config = dict(
    hidden_act='swiglu',
    router_score='softmax',
    groups_per_token=4,
    vocab_size=8192,
    tie_word_embeddings=True,
    max_seq_len=1536,
    dataset='wikipedia_en',
)
Below are experts of layer 16 (counted from 0) of a mixture-of-experts language model. Rows are named router (the router's row for the expert), down (a neuron's output weights, with its number) and show model dimensions 160-319. Each number is 500 + 25 x the weight over its row's rms, rounded and kept within 0 to 999. Numbers have three digits each.
After each expert's rows: a language model's description of what the expert responds to. This comes from a sample of Wikipedia text that the model never trained on.

# expert 16
router:570475500504520520513488499487500494418488503493518483483513470526489486557479494512540504507475522484466501503517489498521520488520530460546505460498470524488468524528515447496469481566511517508471485488464509490491489471466475471501484488465501532565497521511515510487510506510530479511543503506518525500502515521495512514504515547574499498504505519524480465533517492503461517496488486529491466451490501475536552537465478540491517501513511512527492490524473529490503492483485466
down0:474493514505501493534481477506496563514522501486536517493478468466548432530510452537524492525502499506452440477490517487518509502515521517486523477520515483520495491564521480470521498544539516457490541477490529500507498525491496529470520455463463453449504506505475542514510513496524487471538481514494515535501494493457517499478552558531478562527510495527527507508531490480492540485519512493509492490504525507522496511506491526480481534475514495500482503494496501477501470495520474
What it handles: Title name openings

# expert 21
router:464497479503504493498464508484546504482511481504511487477485491489497486497500475498532511539511499499553484504509519502503503507478537503504508471508514511554511523506504517515483463522509469491529494463536544532500478475485523507478502489521526508479527551504490507508467501492460486535518462475470475479525501461469451494540457512479474494487511506510477473489496492535510463510446498495483536505550466504495530490482532491505490531527463472483487522505498487540506545488506530
down0:492525510503483495507494520538467526512536487503488492499560483529490517522464503509504474498488452517519497488485511515479500456487526525527487474505492503483487509503544531482448518470479518513510519533483490516480490463517497533514529502497511506502494519488480480542533536490514512496508482493519503438507473503495483520447501544479481530495473508497517522482544513512453525516453506479482556512510542512480516554524512485506507509512516477519483494475426483557465528513533491
What it handles: Capital initials in foreign names

# expert 24
router:504520529515507490469474497493531482471505479495513485495480456534473517466487498528536505463511525517464510516529501478514526508496521480514449455504462499515534474508518502508509493512549519478544492481482510503504520488509494509543462505506505516527485510520479540488469474464519523523494499506528507494562480453486479555527521531493485515468535480468523464527499492509540461525456494528516522501481499561476567533451480463536537497511513461510501508477468528515500495503464506
down0:510524494509474497485518504536479492506530514485477519484501455496448536503471463524478492475526509468478520502450486519443492500436507521518478505521483465501502481496519489498498498525494493528498485504500483516539514524502508511503504547483478477486469520507546482469462507521454525503471479456476540490509508518532513511508427460475433500518512502527508522511493517525468496492515454462453513483480537481483509479495469541468532491434493495551515517517505507515545486535475477
What it handles: Biology and species text

# expert 23
router:470498536516463499488526473544526526510525507458530469516467538504534551501499553500493511472518476524478509450537478464502501479520482527517534448461505504472496484479521514539477507503526492493502460561505535472509517506490516501501514482512490518498540457508470489533513529461523466507505475528521503508467496531521479498476495473510494511498448511487528547493487486534540482465483522495521537508509542472512483542493518527473503455482531472492529521508523474532489509502505487
down0:485499481508500474506516517490474536504544516547493519529519512553449472489476516478504525497489481494522537488498485493477491485530544557483539521476496495481528505507490489518493479470539495468444488500493483535492457537519492532528518504495484468472528479509500479502501455504490476482490500494480510487479465473548526463469520546506492528505523502528514510492555477533462488521463496489500493491490533532525513452558534510509526487515485522485535556510462473496492482463480488
What it handles: Institutions and awards

# expert 13
router:479469458499491460485508492532480527533508488474444502513498544532532491511493524483526458518472444503455517563547492491534497497501464503485503504469519509471525494460525498512501523487536548484479474480518502528482499466488521525522518512499523502542480473520525535496484518447504494512530535526533484489547505493534490529507508504472528486507485492491520513533506479521535505497452465498490502516518482495458477482479528524500547496455496483491486491480522516490460493501505497
down0:476467493461512490476533511484495503494561499468494516478531470467508495475466484479505566476541500533562506513524514507491514532497508506483484530467536510481511491522523528497514542444485538526446483541470467532470477462503502467428508533529502486456503476481510511529489505516497499513509540491489524514493458509498460539506484516544522540526465492477538471526493459499493572493491475520502494499502500481481505503473511523497479480485499511483495486510536525507518471452508500
What it handles: Institution and field nouns

# expert 8
router:498516500495501504512522533534512479512520498498473515494505514471471484518500521537513488516496490513530496508488478495501519549541545514503468516545522515457465502485479508493491478521498457523506512532494489502513467495478483447538485471478532487500473499482497511507507489497498508494516523471488511544464521521487541491467509496512516443500451557457504501479504462466524490484491494482503550491497519509499503509522535500449522525483540535529550529468483455483525484491487486
down0:522485458508545478508500488530525502552505540511474498517519490462510504548460475525491489505479498536478467506527489536479521493487520556522497481514474503513490456517584519479525526481497518502463515482506504524518472466546453536543490502494506472509521491493478491503485483500487545484512466516453522549488515483490516566514505494481524521465499530536467494486525501517512480507568538507501542500548512489486509477466492483532494457488496502481510519489520512478544491501454473
What it handles: Main verbs and connectives

# expert 7
router:478514500545530483514498510486503515483545527501503483512518475499509521536525515495507472500522515562479519478536485486496494527469498513468489483496534508540542526541465542489525513477511539483482535475496479501478509489518495496474527470550459506463514479490498501482488505494502544549492482507504471503510507455531469541504550529486497458514477488512521484463507471550496487518552498525504474528497489504499499521447446517492483488476559507505532549480495511509474497510480480
down0:489522496453501467525483484509468502492455463487527498539563504514515502546448531536505491521483510477502493476497495504517528473540478526498513492519482507479519490479506502527510487490519510479535526468522525469507454500532499512493510473525499447513489499480499483533527493502499504495474488497486459483483432460525477485524480502497491535505489490484489487504478466517496485566548457491498466489496524470483534534477519530501467483542471492505517461515507504484499478519486513
What it handles: Space before content

# expert 1
router:547468462459495511522524506505467487487480473469537544479512496508498476480512511515520484456531493458483528504487495547510506491509469460492493493486482486442465491496501478516497551508507539521458439504480482481472517514526491519530514490453530524525452499555550544496551488490526516508507513531463516525512479507502509505510513545523518471526462534523477488514484497527490542478476485492483510478536508474518518508485505469461500481486478489498496495519532519522495493519521525
down0:527545532490492469493475439474466504483486481498500543489488458456479515472469488558517487500488472515487537466472519493507485519520509488516481469495516461518542512528480597525530492488529560506527520451476514514501522508507494499473523470475536429510513498528449524494519514487448523494541499498495499494495475524516537492478469493448524456503525537485487492526455562470555516515523530474524478493494489485496502526535458466519498495512517505482507542514492524470479510534556547
What it handles: Music credits names

# expert 25
router:541494482506543540487531493489508483483479495529488496448503498503457482537508502504514506531509568477512505484466482503485474499530529469490486499484482529503484503557505516473494501557527487542503519530527496500494424486462492483492470468511492479515500494496492496501514519489512473502509457487487503490497560532508530538473461528552527456501478541485469516505502515480486539497507477485527494523506511452528512531483509468452466475539513535496520496517463505484493491494492505
down0:551533514462494457513535481500493537520493528478512501532490484520505513477527470497466493507514482476474548486487570493510481535502502485501527471519498563537502479459516512509493464474477497531470499515491525527474494509503525489436481518531503529462492493490523530490528500514547541476488508474495489493502495503446478526505485444453516531506483499482503483516506479483500506489486473493525503496502534499468476486489513521521490468553479549506506548448558459522473527507505513
What it handles: Verbs and auxiliaries

# expert 9
router:511470483468493498481479525477501481507568498547546467531483517508546544470478486490491531551494451494522479520546567512476484483502489465487498481508506524479449484504518490515501518452509506503524493553444501503526525508542500542518497538513540497507480497538466500477506486459523533493484530501516468468469483505485545475444518495513512534509519520523537456508519505496527502499498497470496521441572554525533479479502493474499539528543505530443536491485514475482478513514510495
down0:481490512476490491523507481480488503506470486559472500471484476542487536501466538559518456531466530479515469541521491506536504511497510497482492453521485478488472517517475500523496534451494532460500509487453484470499500430460488444492482496499533520493470534534528505529495517509497488457562560464510487513518510457508531485470508528519473479521488490481502514527511502516472498475486525504521505509467522474503501503513489530494507469513491453513547490531484492518489467471510538
What it handles: Infobox field labels

# expert 0
router:485489554534530472494511521467489497531499525490511504491473489514534504545541500449501480555480506458516504511527510513481506528491530491504463519474515489429522481508479453540486501474476534525484512473471491529461487540468466541507455508490536487511495531510520512521498520523556493494476485468498485553491527480481561476472457508501490524501491479469494515517459482512474504490552493493460478527477535508481481482555509488480465492486528498507510496487492558510508462506442497
down0:512499504464479490552512433526474513488504501497478515496503544501486491505489501508453509525552492494504498463476533502481469507515467511520523529491484450510526526537487510473475499503507519504419485523516490480491488497516511503452536498475492501501531497485499492497521483502483501498461494477478503540541546500498498492489491512521513493520547456440474485522479460478492525484512522478521493476488522528513462481544477476467523499507460503514521495515541524494530528464509445
What it handles: Family and biography words

# expert 29
router:469500531541518540517501480507535476477523510522485492530538459528488559529483483506520530452528521530500461457493483525498474486496506512505517460474455448491458501488479538500485435487470479514513468508522540471539512538499518526484547456492475497476481501486455451534524520451508469457514513495511490441464469549503535494494493474494501495543483548499527521513474521527517481521481497503531503498495532499493479536535487542504494488503456555459491482519528473538483533497512534
down0:502486511526506499496493513468519493497516516478578529523473555495497519478437515444488507522467546483449470543466468467480479512478493536475510503471487480479492525475484459481515473449475504471463512525506527512458501519509486508464527550557475492521494509499493528532523526514478472502500494536513485497495528504494474559454527536489511503537535507540506520492513513431527508460479519495480496497517468473471481541489517535512478516486510494522481519440494503489443509537500494
What it handles: Stats, units, abbreviations

# expert 10
router:487543490478466491487480518469509468487486473487497535516493496505500488499491484479516550498481448517489510468461493500532468490501468463496489470552501512530519508499490552472510496491498466509501515505479480548517500509481483533541507511519495480510524477518522504513556469490507526526489499476496518502482517448506499482530535490518530446518512492497537496480486531498504506530515513507530506548531498568491502489478444452549536526478547480515496512510549517489522506528521490
down0:519494498505551483477542538471511477510493497481498526543464479488492487488517460541456477464499463513517479501510468505475565509523445455541529497487494485440490485519500510525503481487519456520491503501505488499484473502450494483517515489482491491476579483485455471459485479535490473505457483483520518446514533491515484529521474498474538474519516488540501468509513499501464484468488512486519563504513525537460496508492510477538500503469464490494514490489467518537508482523571536
What it handles: Line breaks, headings

# expert 11
router:480531481516507466497497499466482517442526538523515486503532469499530552545510519504514454490522516573482529472526469481506519543485493518456498458501516484518535525549469532492544526495484503480467515497501491498513514471524505495446533468548460476463493480497506478476489523509525540541491493502494493504507526480537432503481530513494488433514472471531521512470491500552505472541563532510469461519507492505511510513473465505483488516471569526499533532481479527496520497532482485
down0:544514519474548529500483504522524516486520479515485470487516498451502490469507530450511508462510519486522501450513472544506521522519486571511497535480499500487526515512502452499528445521478520494552511527512530529505521495514473483490475473519516510552515502482515504527494516533483462521468454489501501513508507504506518493468504522496509493483431494517481515439523510489508470481519514459502490486531474521501496508476479499491507520546477563487531537540536488491531469469519504
What it handles: Spaces before digits

# expert 2
router:489506479471464509478510520535476482519508514529523473501517527469517535464471457478491516505542474513456480453492525482495511499516502495512499503528539485512500485466468479515568564459474472497469485543474490488485502477484509471497490499543434500502527474517476493492506482509506496519501549467458447503483498508509489476457482497515489538459481491508515543488525516485521489479522529492445521502492526588526494508538511453505509523517477497500480501515550469542519529525511500
down0:503486471503482513490503484504471534502488495523484480549496522455531464514477521510482464458433497482516472482550477476544480507493496484505501528532473466501523486479465462515517473470485513524496528456500473530516502467489523485502528488497525429515482441522498532456504492488484477484514457500518467537501522509476524508469521477510543499531477515546503477495553500506496492513492507510522445496505450474514504475521484489452517493501483497493496516564525530473508495513474483
What it handles: Sports table separators

# expert 19
router:508467507470479528517488488448457464472461520529492510535471476440512500521432507529497489500535513539483482479469485496519494487492503527494500495511545489483549511523488488461482495468477501494485544458524501466508521540515466486485528505522470502473495503496526459541484451479469539511480536506510520473555495504465507490516503512500462442526507525521496532453504470518499487540474516480544499484477510518451464488545522533521489501494469484517493499469490511493464508481517507
down0:478529494541511483458486478457500454529481461497512544518537491455533469465502510519511507517491469509527499505481509492495490516477511479489514477489519496490540479451506491516516502557524513485464514515489483466509527525438484485505477519481490505485492425481541483492489471500524482497503505495468511557514515491505488442505514522502514478516459444475494483502560514511479505507528492537523459504497517521494501484508520470524465477524521494517492543483509434500522540499509491
What it handles: Digits and measures

# expert 28
router:485546498467484520525507474487451494528510516501501488529532514486476536485514486497473487523498448507501454484485492491491496491465522495508512528509483520534459514448505508511495501509515501495536514492532478499479501516502542485515530506449534487509505512496509524538531504537473492464470527501477489473498517521492529478460519505481451543507550498512488524554453521496533451499479495495493486498492487477484480506524519512554506495529537499496473479497491511477482494519476460
down0:508477489541499541513541519533511505527490514616544491467554458483500524490496480523487483512502512499521522503454464519495490493481510482521529452533522496462499507472498486497505499510465485507519497533514516511439535485494488504440543519482527494512533496516517524476530540456502521469485513491477531509490534493533496487479490475474511501483492521540540524481498503505525515442529527549485504508487549513519481515432533508467519498515471528473449487495496452515468445490512542
What it handles: Table and infobox punctuation

# expert 15
router:485539535492486537551479475480492475439499537509446494494516485522539564498457513500494481502518500501518493499494504541484503500503532482486491473531476521517496558488458516502525518488457504521524479472506517463574468454500456465444518472468460544506461481531502459495501510531447508520524524517474530475513491477525485468479515484492487489512514519517500506504538582510502486519528483520537541489453535505500483495490487503484491519484507519523513540499529512448537491489537484
down0:492488476468505565533498517494528518490485540506529549520437501546502461496500482481514548495471471490516488476496473528489498505483494518508497473500539474457524561533500532448462519483495519505456526456500519509525454505508492501548474501491518479500463457517490513557469531502460477484539489458480494521487486489517488462480478500507513462458495519474536545456485510511499487499466498552469517518540498493507507540468500493453511513521500485504500492513494495506484530505508542
What it handles: Inner number digits

# expert 31
router:500495499490487484492493480503474495537481511463487520537474469482512488486508482523466523496520512490504515489431527482525487523523511525483500497478523473449544502528486519450469507510471500459511537488513539454540535502517450483501516474489452492502463486469519471523503517549516489481513487517579522493539519546525517491524495477510489520481494468497495523477513489525490485515505467542521512503509474510504478492566536517465500465479425464496497484499503485446506499523493474
down0:513517515505511511453502525535467526493520518538525511519501476538456514498509473527469549512452518514476457497478544514513489504497523494502534486479466538509526543512463529510513502501484561489499504505539501478490509478485517454505465494461520481532449493484509490538486511451493463476524577514482505530522499526472473455501494497469488474497521487483465490544512515493518482483520531538465514504472495509469516477468489521490557455542480481532534516485445519508459510516514507
What it handles: Counts and ordinals

# expert 4
router:508447469515521493531506497515518489512493460503479529499517527524448459476521510461528526515492509455515519523491516537502505523471445521518461537465463528494532503534527490504501477528495492508542497508493505505510481477487515509464481512479539515460497505536489489497493501519505465495479484458472517488535465510497481515507466434500532522503520511513453469509513502455462519503485498475503467512497484468523529457496512527534500502540499480523490481480515469492496491505486495
down0:519521513495494505531460464520523482494494493499499506536477500536524525515536448522506508491519483529511456540505521494570474469519514489522496481485486473484444498525525524497478500489501518482485485493505501460545480490468508507517440499507512436467498536484486498481434473550520494529512542506497540516465500545474497545526496479513477498515538494484500507488496491497491551465535497479541498485529470498480542496539523513490489491496521539487529532509484473500493477479475459
What it handles: Military history words

# expert 14
router:519492535456519487505496498489500502463505465499498512553543448481476500502460514521463514482507495510488506531506454507494545511465488468449504476537510509546487474523470477483475509436485512482565514477500491536531498540521537493501493526539518527501537522514491474478521510483456545543522469518470525495458484483478496514542495516475475486489501446473509472468523494495488555511442534505479540506503471503463468553499492506518462499474458457468452557538505512497473525502480483
down0:500481480475526503489526501515502441455510467496510487490507531480508486503503490434526517523506511517510505485508512477476450551470509490473471495469489539490493494485556549538498511515494544473515548470529524470543510504467500502497486504500513506507509452495497534483478462487500476503513533481468541525521443488499489503532516520477512509484479496495536519491523495489497530520466486544501530535464462489495504486526509449494512480520482525545513535490505466472512523507496529
What it handles: Line breaks and headings

# expert 6
router:503500490506522510456500497474529544434500498486470505493488512503501491481498504500482501488543510474563486500438554491481479477491534521508507501511473505515511555483513527477517520502522482459467520460502532551506499524473517486465475523482440511473496536506493478467491495528470511478509490497483532487505547541493445485549467502510505486515485500541513499505497516533462569522451500513525524520512470477516485511470529518472498496492467527463517490508463537496514523513471524
down0:476463507496512492472469521523466522527516496490472527521547538508508486498500477565520448491488552475499465516512495502507500534523516508502475525536506475484488525478538511457492491499498518539456487538528491504512535503462531507476474471466495470536520520518491528536500557538470517482521513463490509480505496483490509484478478496492474547498493535516543496496515495517480487506466493527494494470490488495514485508548499525531513504476529524495525480501469526477525515481501508
What it handles: Year and date digits

# expert 18
router:480496528536506454521537476521478541499469487472552567475508494510516466461491530520493549494449552413526495501489468514505482465474494518495509512531511488510493503506501487538478427564483521497536508492479489498479552485476530456483500542500536495451492493541530540465460485523460494532464482492507503478499442484525529481485462484487524515488509519475456462509452506465479480500530493490520524520518469474511521473534467518464474503486509513504479500519503512508478452485523518
down0:443527473453514522493465553486509485508481501525495525531492459482510536486495498532458517484475489473477499533506492498472515432507503505503498462519510484492468499494480499525527464518505493522489491461482470516540517540483453505489523455541515531458512477473493490503501477498506486494516537488547497451507490513450518532539504540506499494475550497520542469538483520506520525455484534479499506517527516521460508515528508522442468509546463518510489470537495479488508542504518509
What it handles: Place-name and architecture pieces

# expert 26
router:551481502526506530462492509487541474477497477505499492436486482497480444494486485460507494502487497481514525503460538495490493500486536504511506515492472499525494444518499522498485498538480518522486491495495525516530463481465514518505490516487535524495489513506465515507486494481477461495506488490526518480506467526520481524530497525494506480496506527506468513517533495487463549496495474482486480481505514467529523521483485507494460494506456522493510470507487523494520506475517477
down0:491484502520488513504495494535537526488501529534491525512474499463490545510494490522479498497476509502515515483478465540507513532516505503531521538512512461519525515534505506509488530513534487513462567501411504475517508492503474508509514501519465453501516501489497463519466516489517466455509489502531521507490501478466514500496424514493553582551487473470472483498531488521448533523478485503531505518490506492492485459473525507462478462481474536488515515510496473518495548492509517
What it handles: Word-initial fragments

# expert 17
router:468531515496455493527476459490500507520479486494542491484479502471489514469515487535490476500478455514502467475547490515498474493492452498506504518495443516511484516468502482485481480468471535487495490519533496503528507493518509483524474492508466464532488473483512494504513516529485497449468489507490431547493530509476543468509496502497475514509500461477492518509478517468547448477487530511468461503509464530517500485504509459521496475493513465522496529489465504516494482519466509
down0:483507507481535538510482501516500521512518488489453474507525504480468546512492491488482479511529469531514500531482514545513496497508502478485506502516497502520444500513517516499521493482460553497491524508507492536450490521490490481530502485507487509477512503518483485521514476464507489491517501460459487465481464503517499485477520521518434525527483512516470490525490502508474507473524540512527479451539474491507526519495450508535494473544528504522470505515476507489532524497492541
What it handles: Indian election tables

# expert 30
router:514436481470509457500492487486497499540493479468434503502502497496494482507542504479504455506471447519451537529494504524523510507523470519481517538447533513417509506441523494524533504501479516483484507477489511464498483489508501521501509527498524541526491495502503516518509531496497478511535554526506499497511523457494526527508484479464528547512502470482533491498509470504518469496472475493488463508535485508477497480523548537519531494504484503482518450514513467452479490518522535
down0:501474514476468505517485459524516473518478491480484533484541524478471522483541518490511478507473519523536519475516440455487510493485502494440487506495548507520476479533488469478442473506486492476505508541475494501514505487442506488492510510512484483503501481464519552478501515493514496555497504517479501476493504474525502496476496471510487542455497443517451510524517472517545475503491504518511535530514530510501502498501475472499500550502483458505492540520471507439477521508504475
What it handles: Common nouns after articles

# expert 3
router:496560516469509477481501499553493538516480508450517522478477527466493466478522502531467477445455500484533512514504532496490533498501475513518519529508525474505477500464473452472523536529515452542515514503492491511497533536475508479457488482500473494416503502478495503475456502523507482474501497510460481517502506489491505480499481487520500516490528472508485532465488488498489469465495542516475504515455543482489491448516520469503523481497487501501522476480479447522492512469488510
down0:512482505494491503497483531477476518494495531542488491497524515503479490503468502477530466537494467504527483499528509524529494502542533480447449452555493519479456504478489534496561513453486519463518480494496491506513504532507541522501453494531505500503515507532552491547489454480479517490509532496489542506488499512497478469516525463484468476495515497482527526550564494515489530477500452473497489493497515508509545524524491508520500462537494496484491507531467522467538505517531516
What it handles: Place and time prepositions

# expert 22
router:483536438548517499529519550522509485525466546541524498525494531507502467492515462544487510467477542500486507558489508487525529515535471488564499508462496484519485539503493475527511562507538472533497488475543506526442506502513485522502479535460523520506510476449516537530497490487527494475493500492493507491497456465507474484499481529500496532487508491510544466518506520463447521440547490504444482497470516505492499472487487470510484516512483551527499517505498507481507529490541537
down0:464434465506499500480508521531485471460467480523493504510537514534523506515437526482486461498494505505526482513429551507450520510498529511474511477508534449502478454496517516476453511494477500487497476475473486492461521485488472462478497526521517471514513510482513484553473495499523484507516535508515512490493479533525543498486495501507489488526481490472534514494530502505463513495528463471483475535438505446531475516502520526534510506460513513514547473511492482508537506483503487
What it handles: Asian name syllables

# expert 27
router:541526523492471520507515515479527522526498492512543461489530524528522488477475479514511549481518529541498441502529507477490465463507512504484467495535496455505521492512480496488520513490511497491494510513494490493485467497510503544533456472488467490520520500448505543463508499510507520491499466504506475550493529483528583473493484536492519506519467491468504487546522525478485477502510499544539519444460462494541501489489515479505531511523487512521490507543492476521538510473454507
down0:494531463496492480465474477469475490525524531543488467485531498534490540503471472545501520477474535485479519466493513522529512500490550515523490517561494507484456535467498514463510479487474498519494471523524468479543484486486524517496491499505444532479513503497521518495492499512499493499521512549509473488479534495543499493494481489524459497488488514534509478506515489507486531530493497496496484451456488511473505475444476525508442499507486536465528506487488456546470482508508526
What it handles: Mathematical prose words

# expert 12
router:490525536509508514486493478560501484518496531525565497504468531510477481474519503458485478478505486513505485457525515504477467490542510473482512518495519544488500464464535507545471489472468523463507472539506488482488483529513513512508510476523460453525553527497475467485497535528527473490466504508472503562458506543510535489504522461484491520502500474482494520487488530459515480493465502497513517453528495504500442529532501516507488522474543445489493492500487496547538485502458478
down0:526494499501525480486529490516515467525530527471519460532475481521506496477526467494494494491468535467472536456493498505536502511555496489479484472494519499523510511447496568488479515508471479502488482467483515479494508474497517566485508534504506562480499497486523476509497507493503533487511559496519510542492493495533477492502431477532513488479523528522495489536539525499510499503498498464490473491499475555496509459545462517523506518487478492458461488503516466507461511517481522
What it handles: Table and heading markup

# expert 5
router:498466518469501489517522512519482477476497435454515519494525562547523505482482483454524489468555456477502500494509515505463500461475477486508540513467477460520470477455501496502507470470474487523501496538470481461526494491553518509538521517521519521509509497479517500479512510493482505491497542499484519499501491492503513537476495486443542513503492494484531477510521505440534508503474488483515464465529482540481493493511467520516489518477521489498450503505541518470507486494537472
down0:484462521505505488456515517495517501543477515518548476499488531469510490506521542514478475510475495525467512480490482503500544527501454514474510457481499532465461500478514488478514546518493512494519456525505515479485510508496537533502497487490537488475476489497476525501526473533536541539505497482490468491501473504524504558554501525511496497532518464479488483535462491558508514548511486518493454502506501508470491468502519506496507501511499451480541537509537517461522493485502545
What it handles: Mid-word noun pieces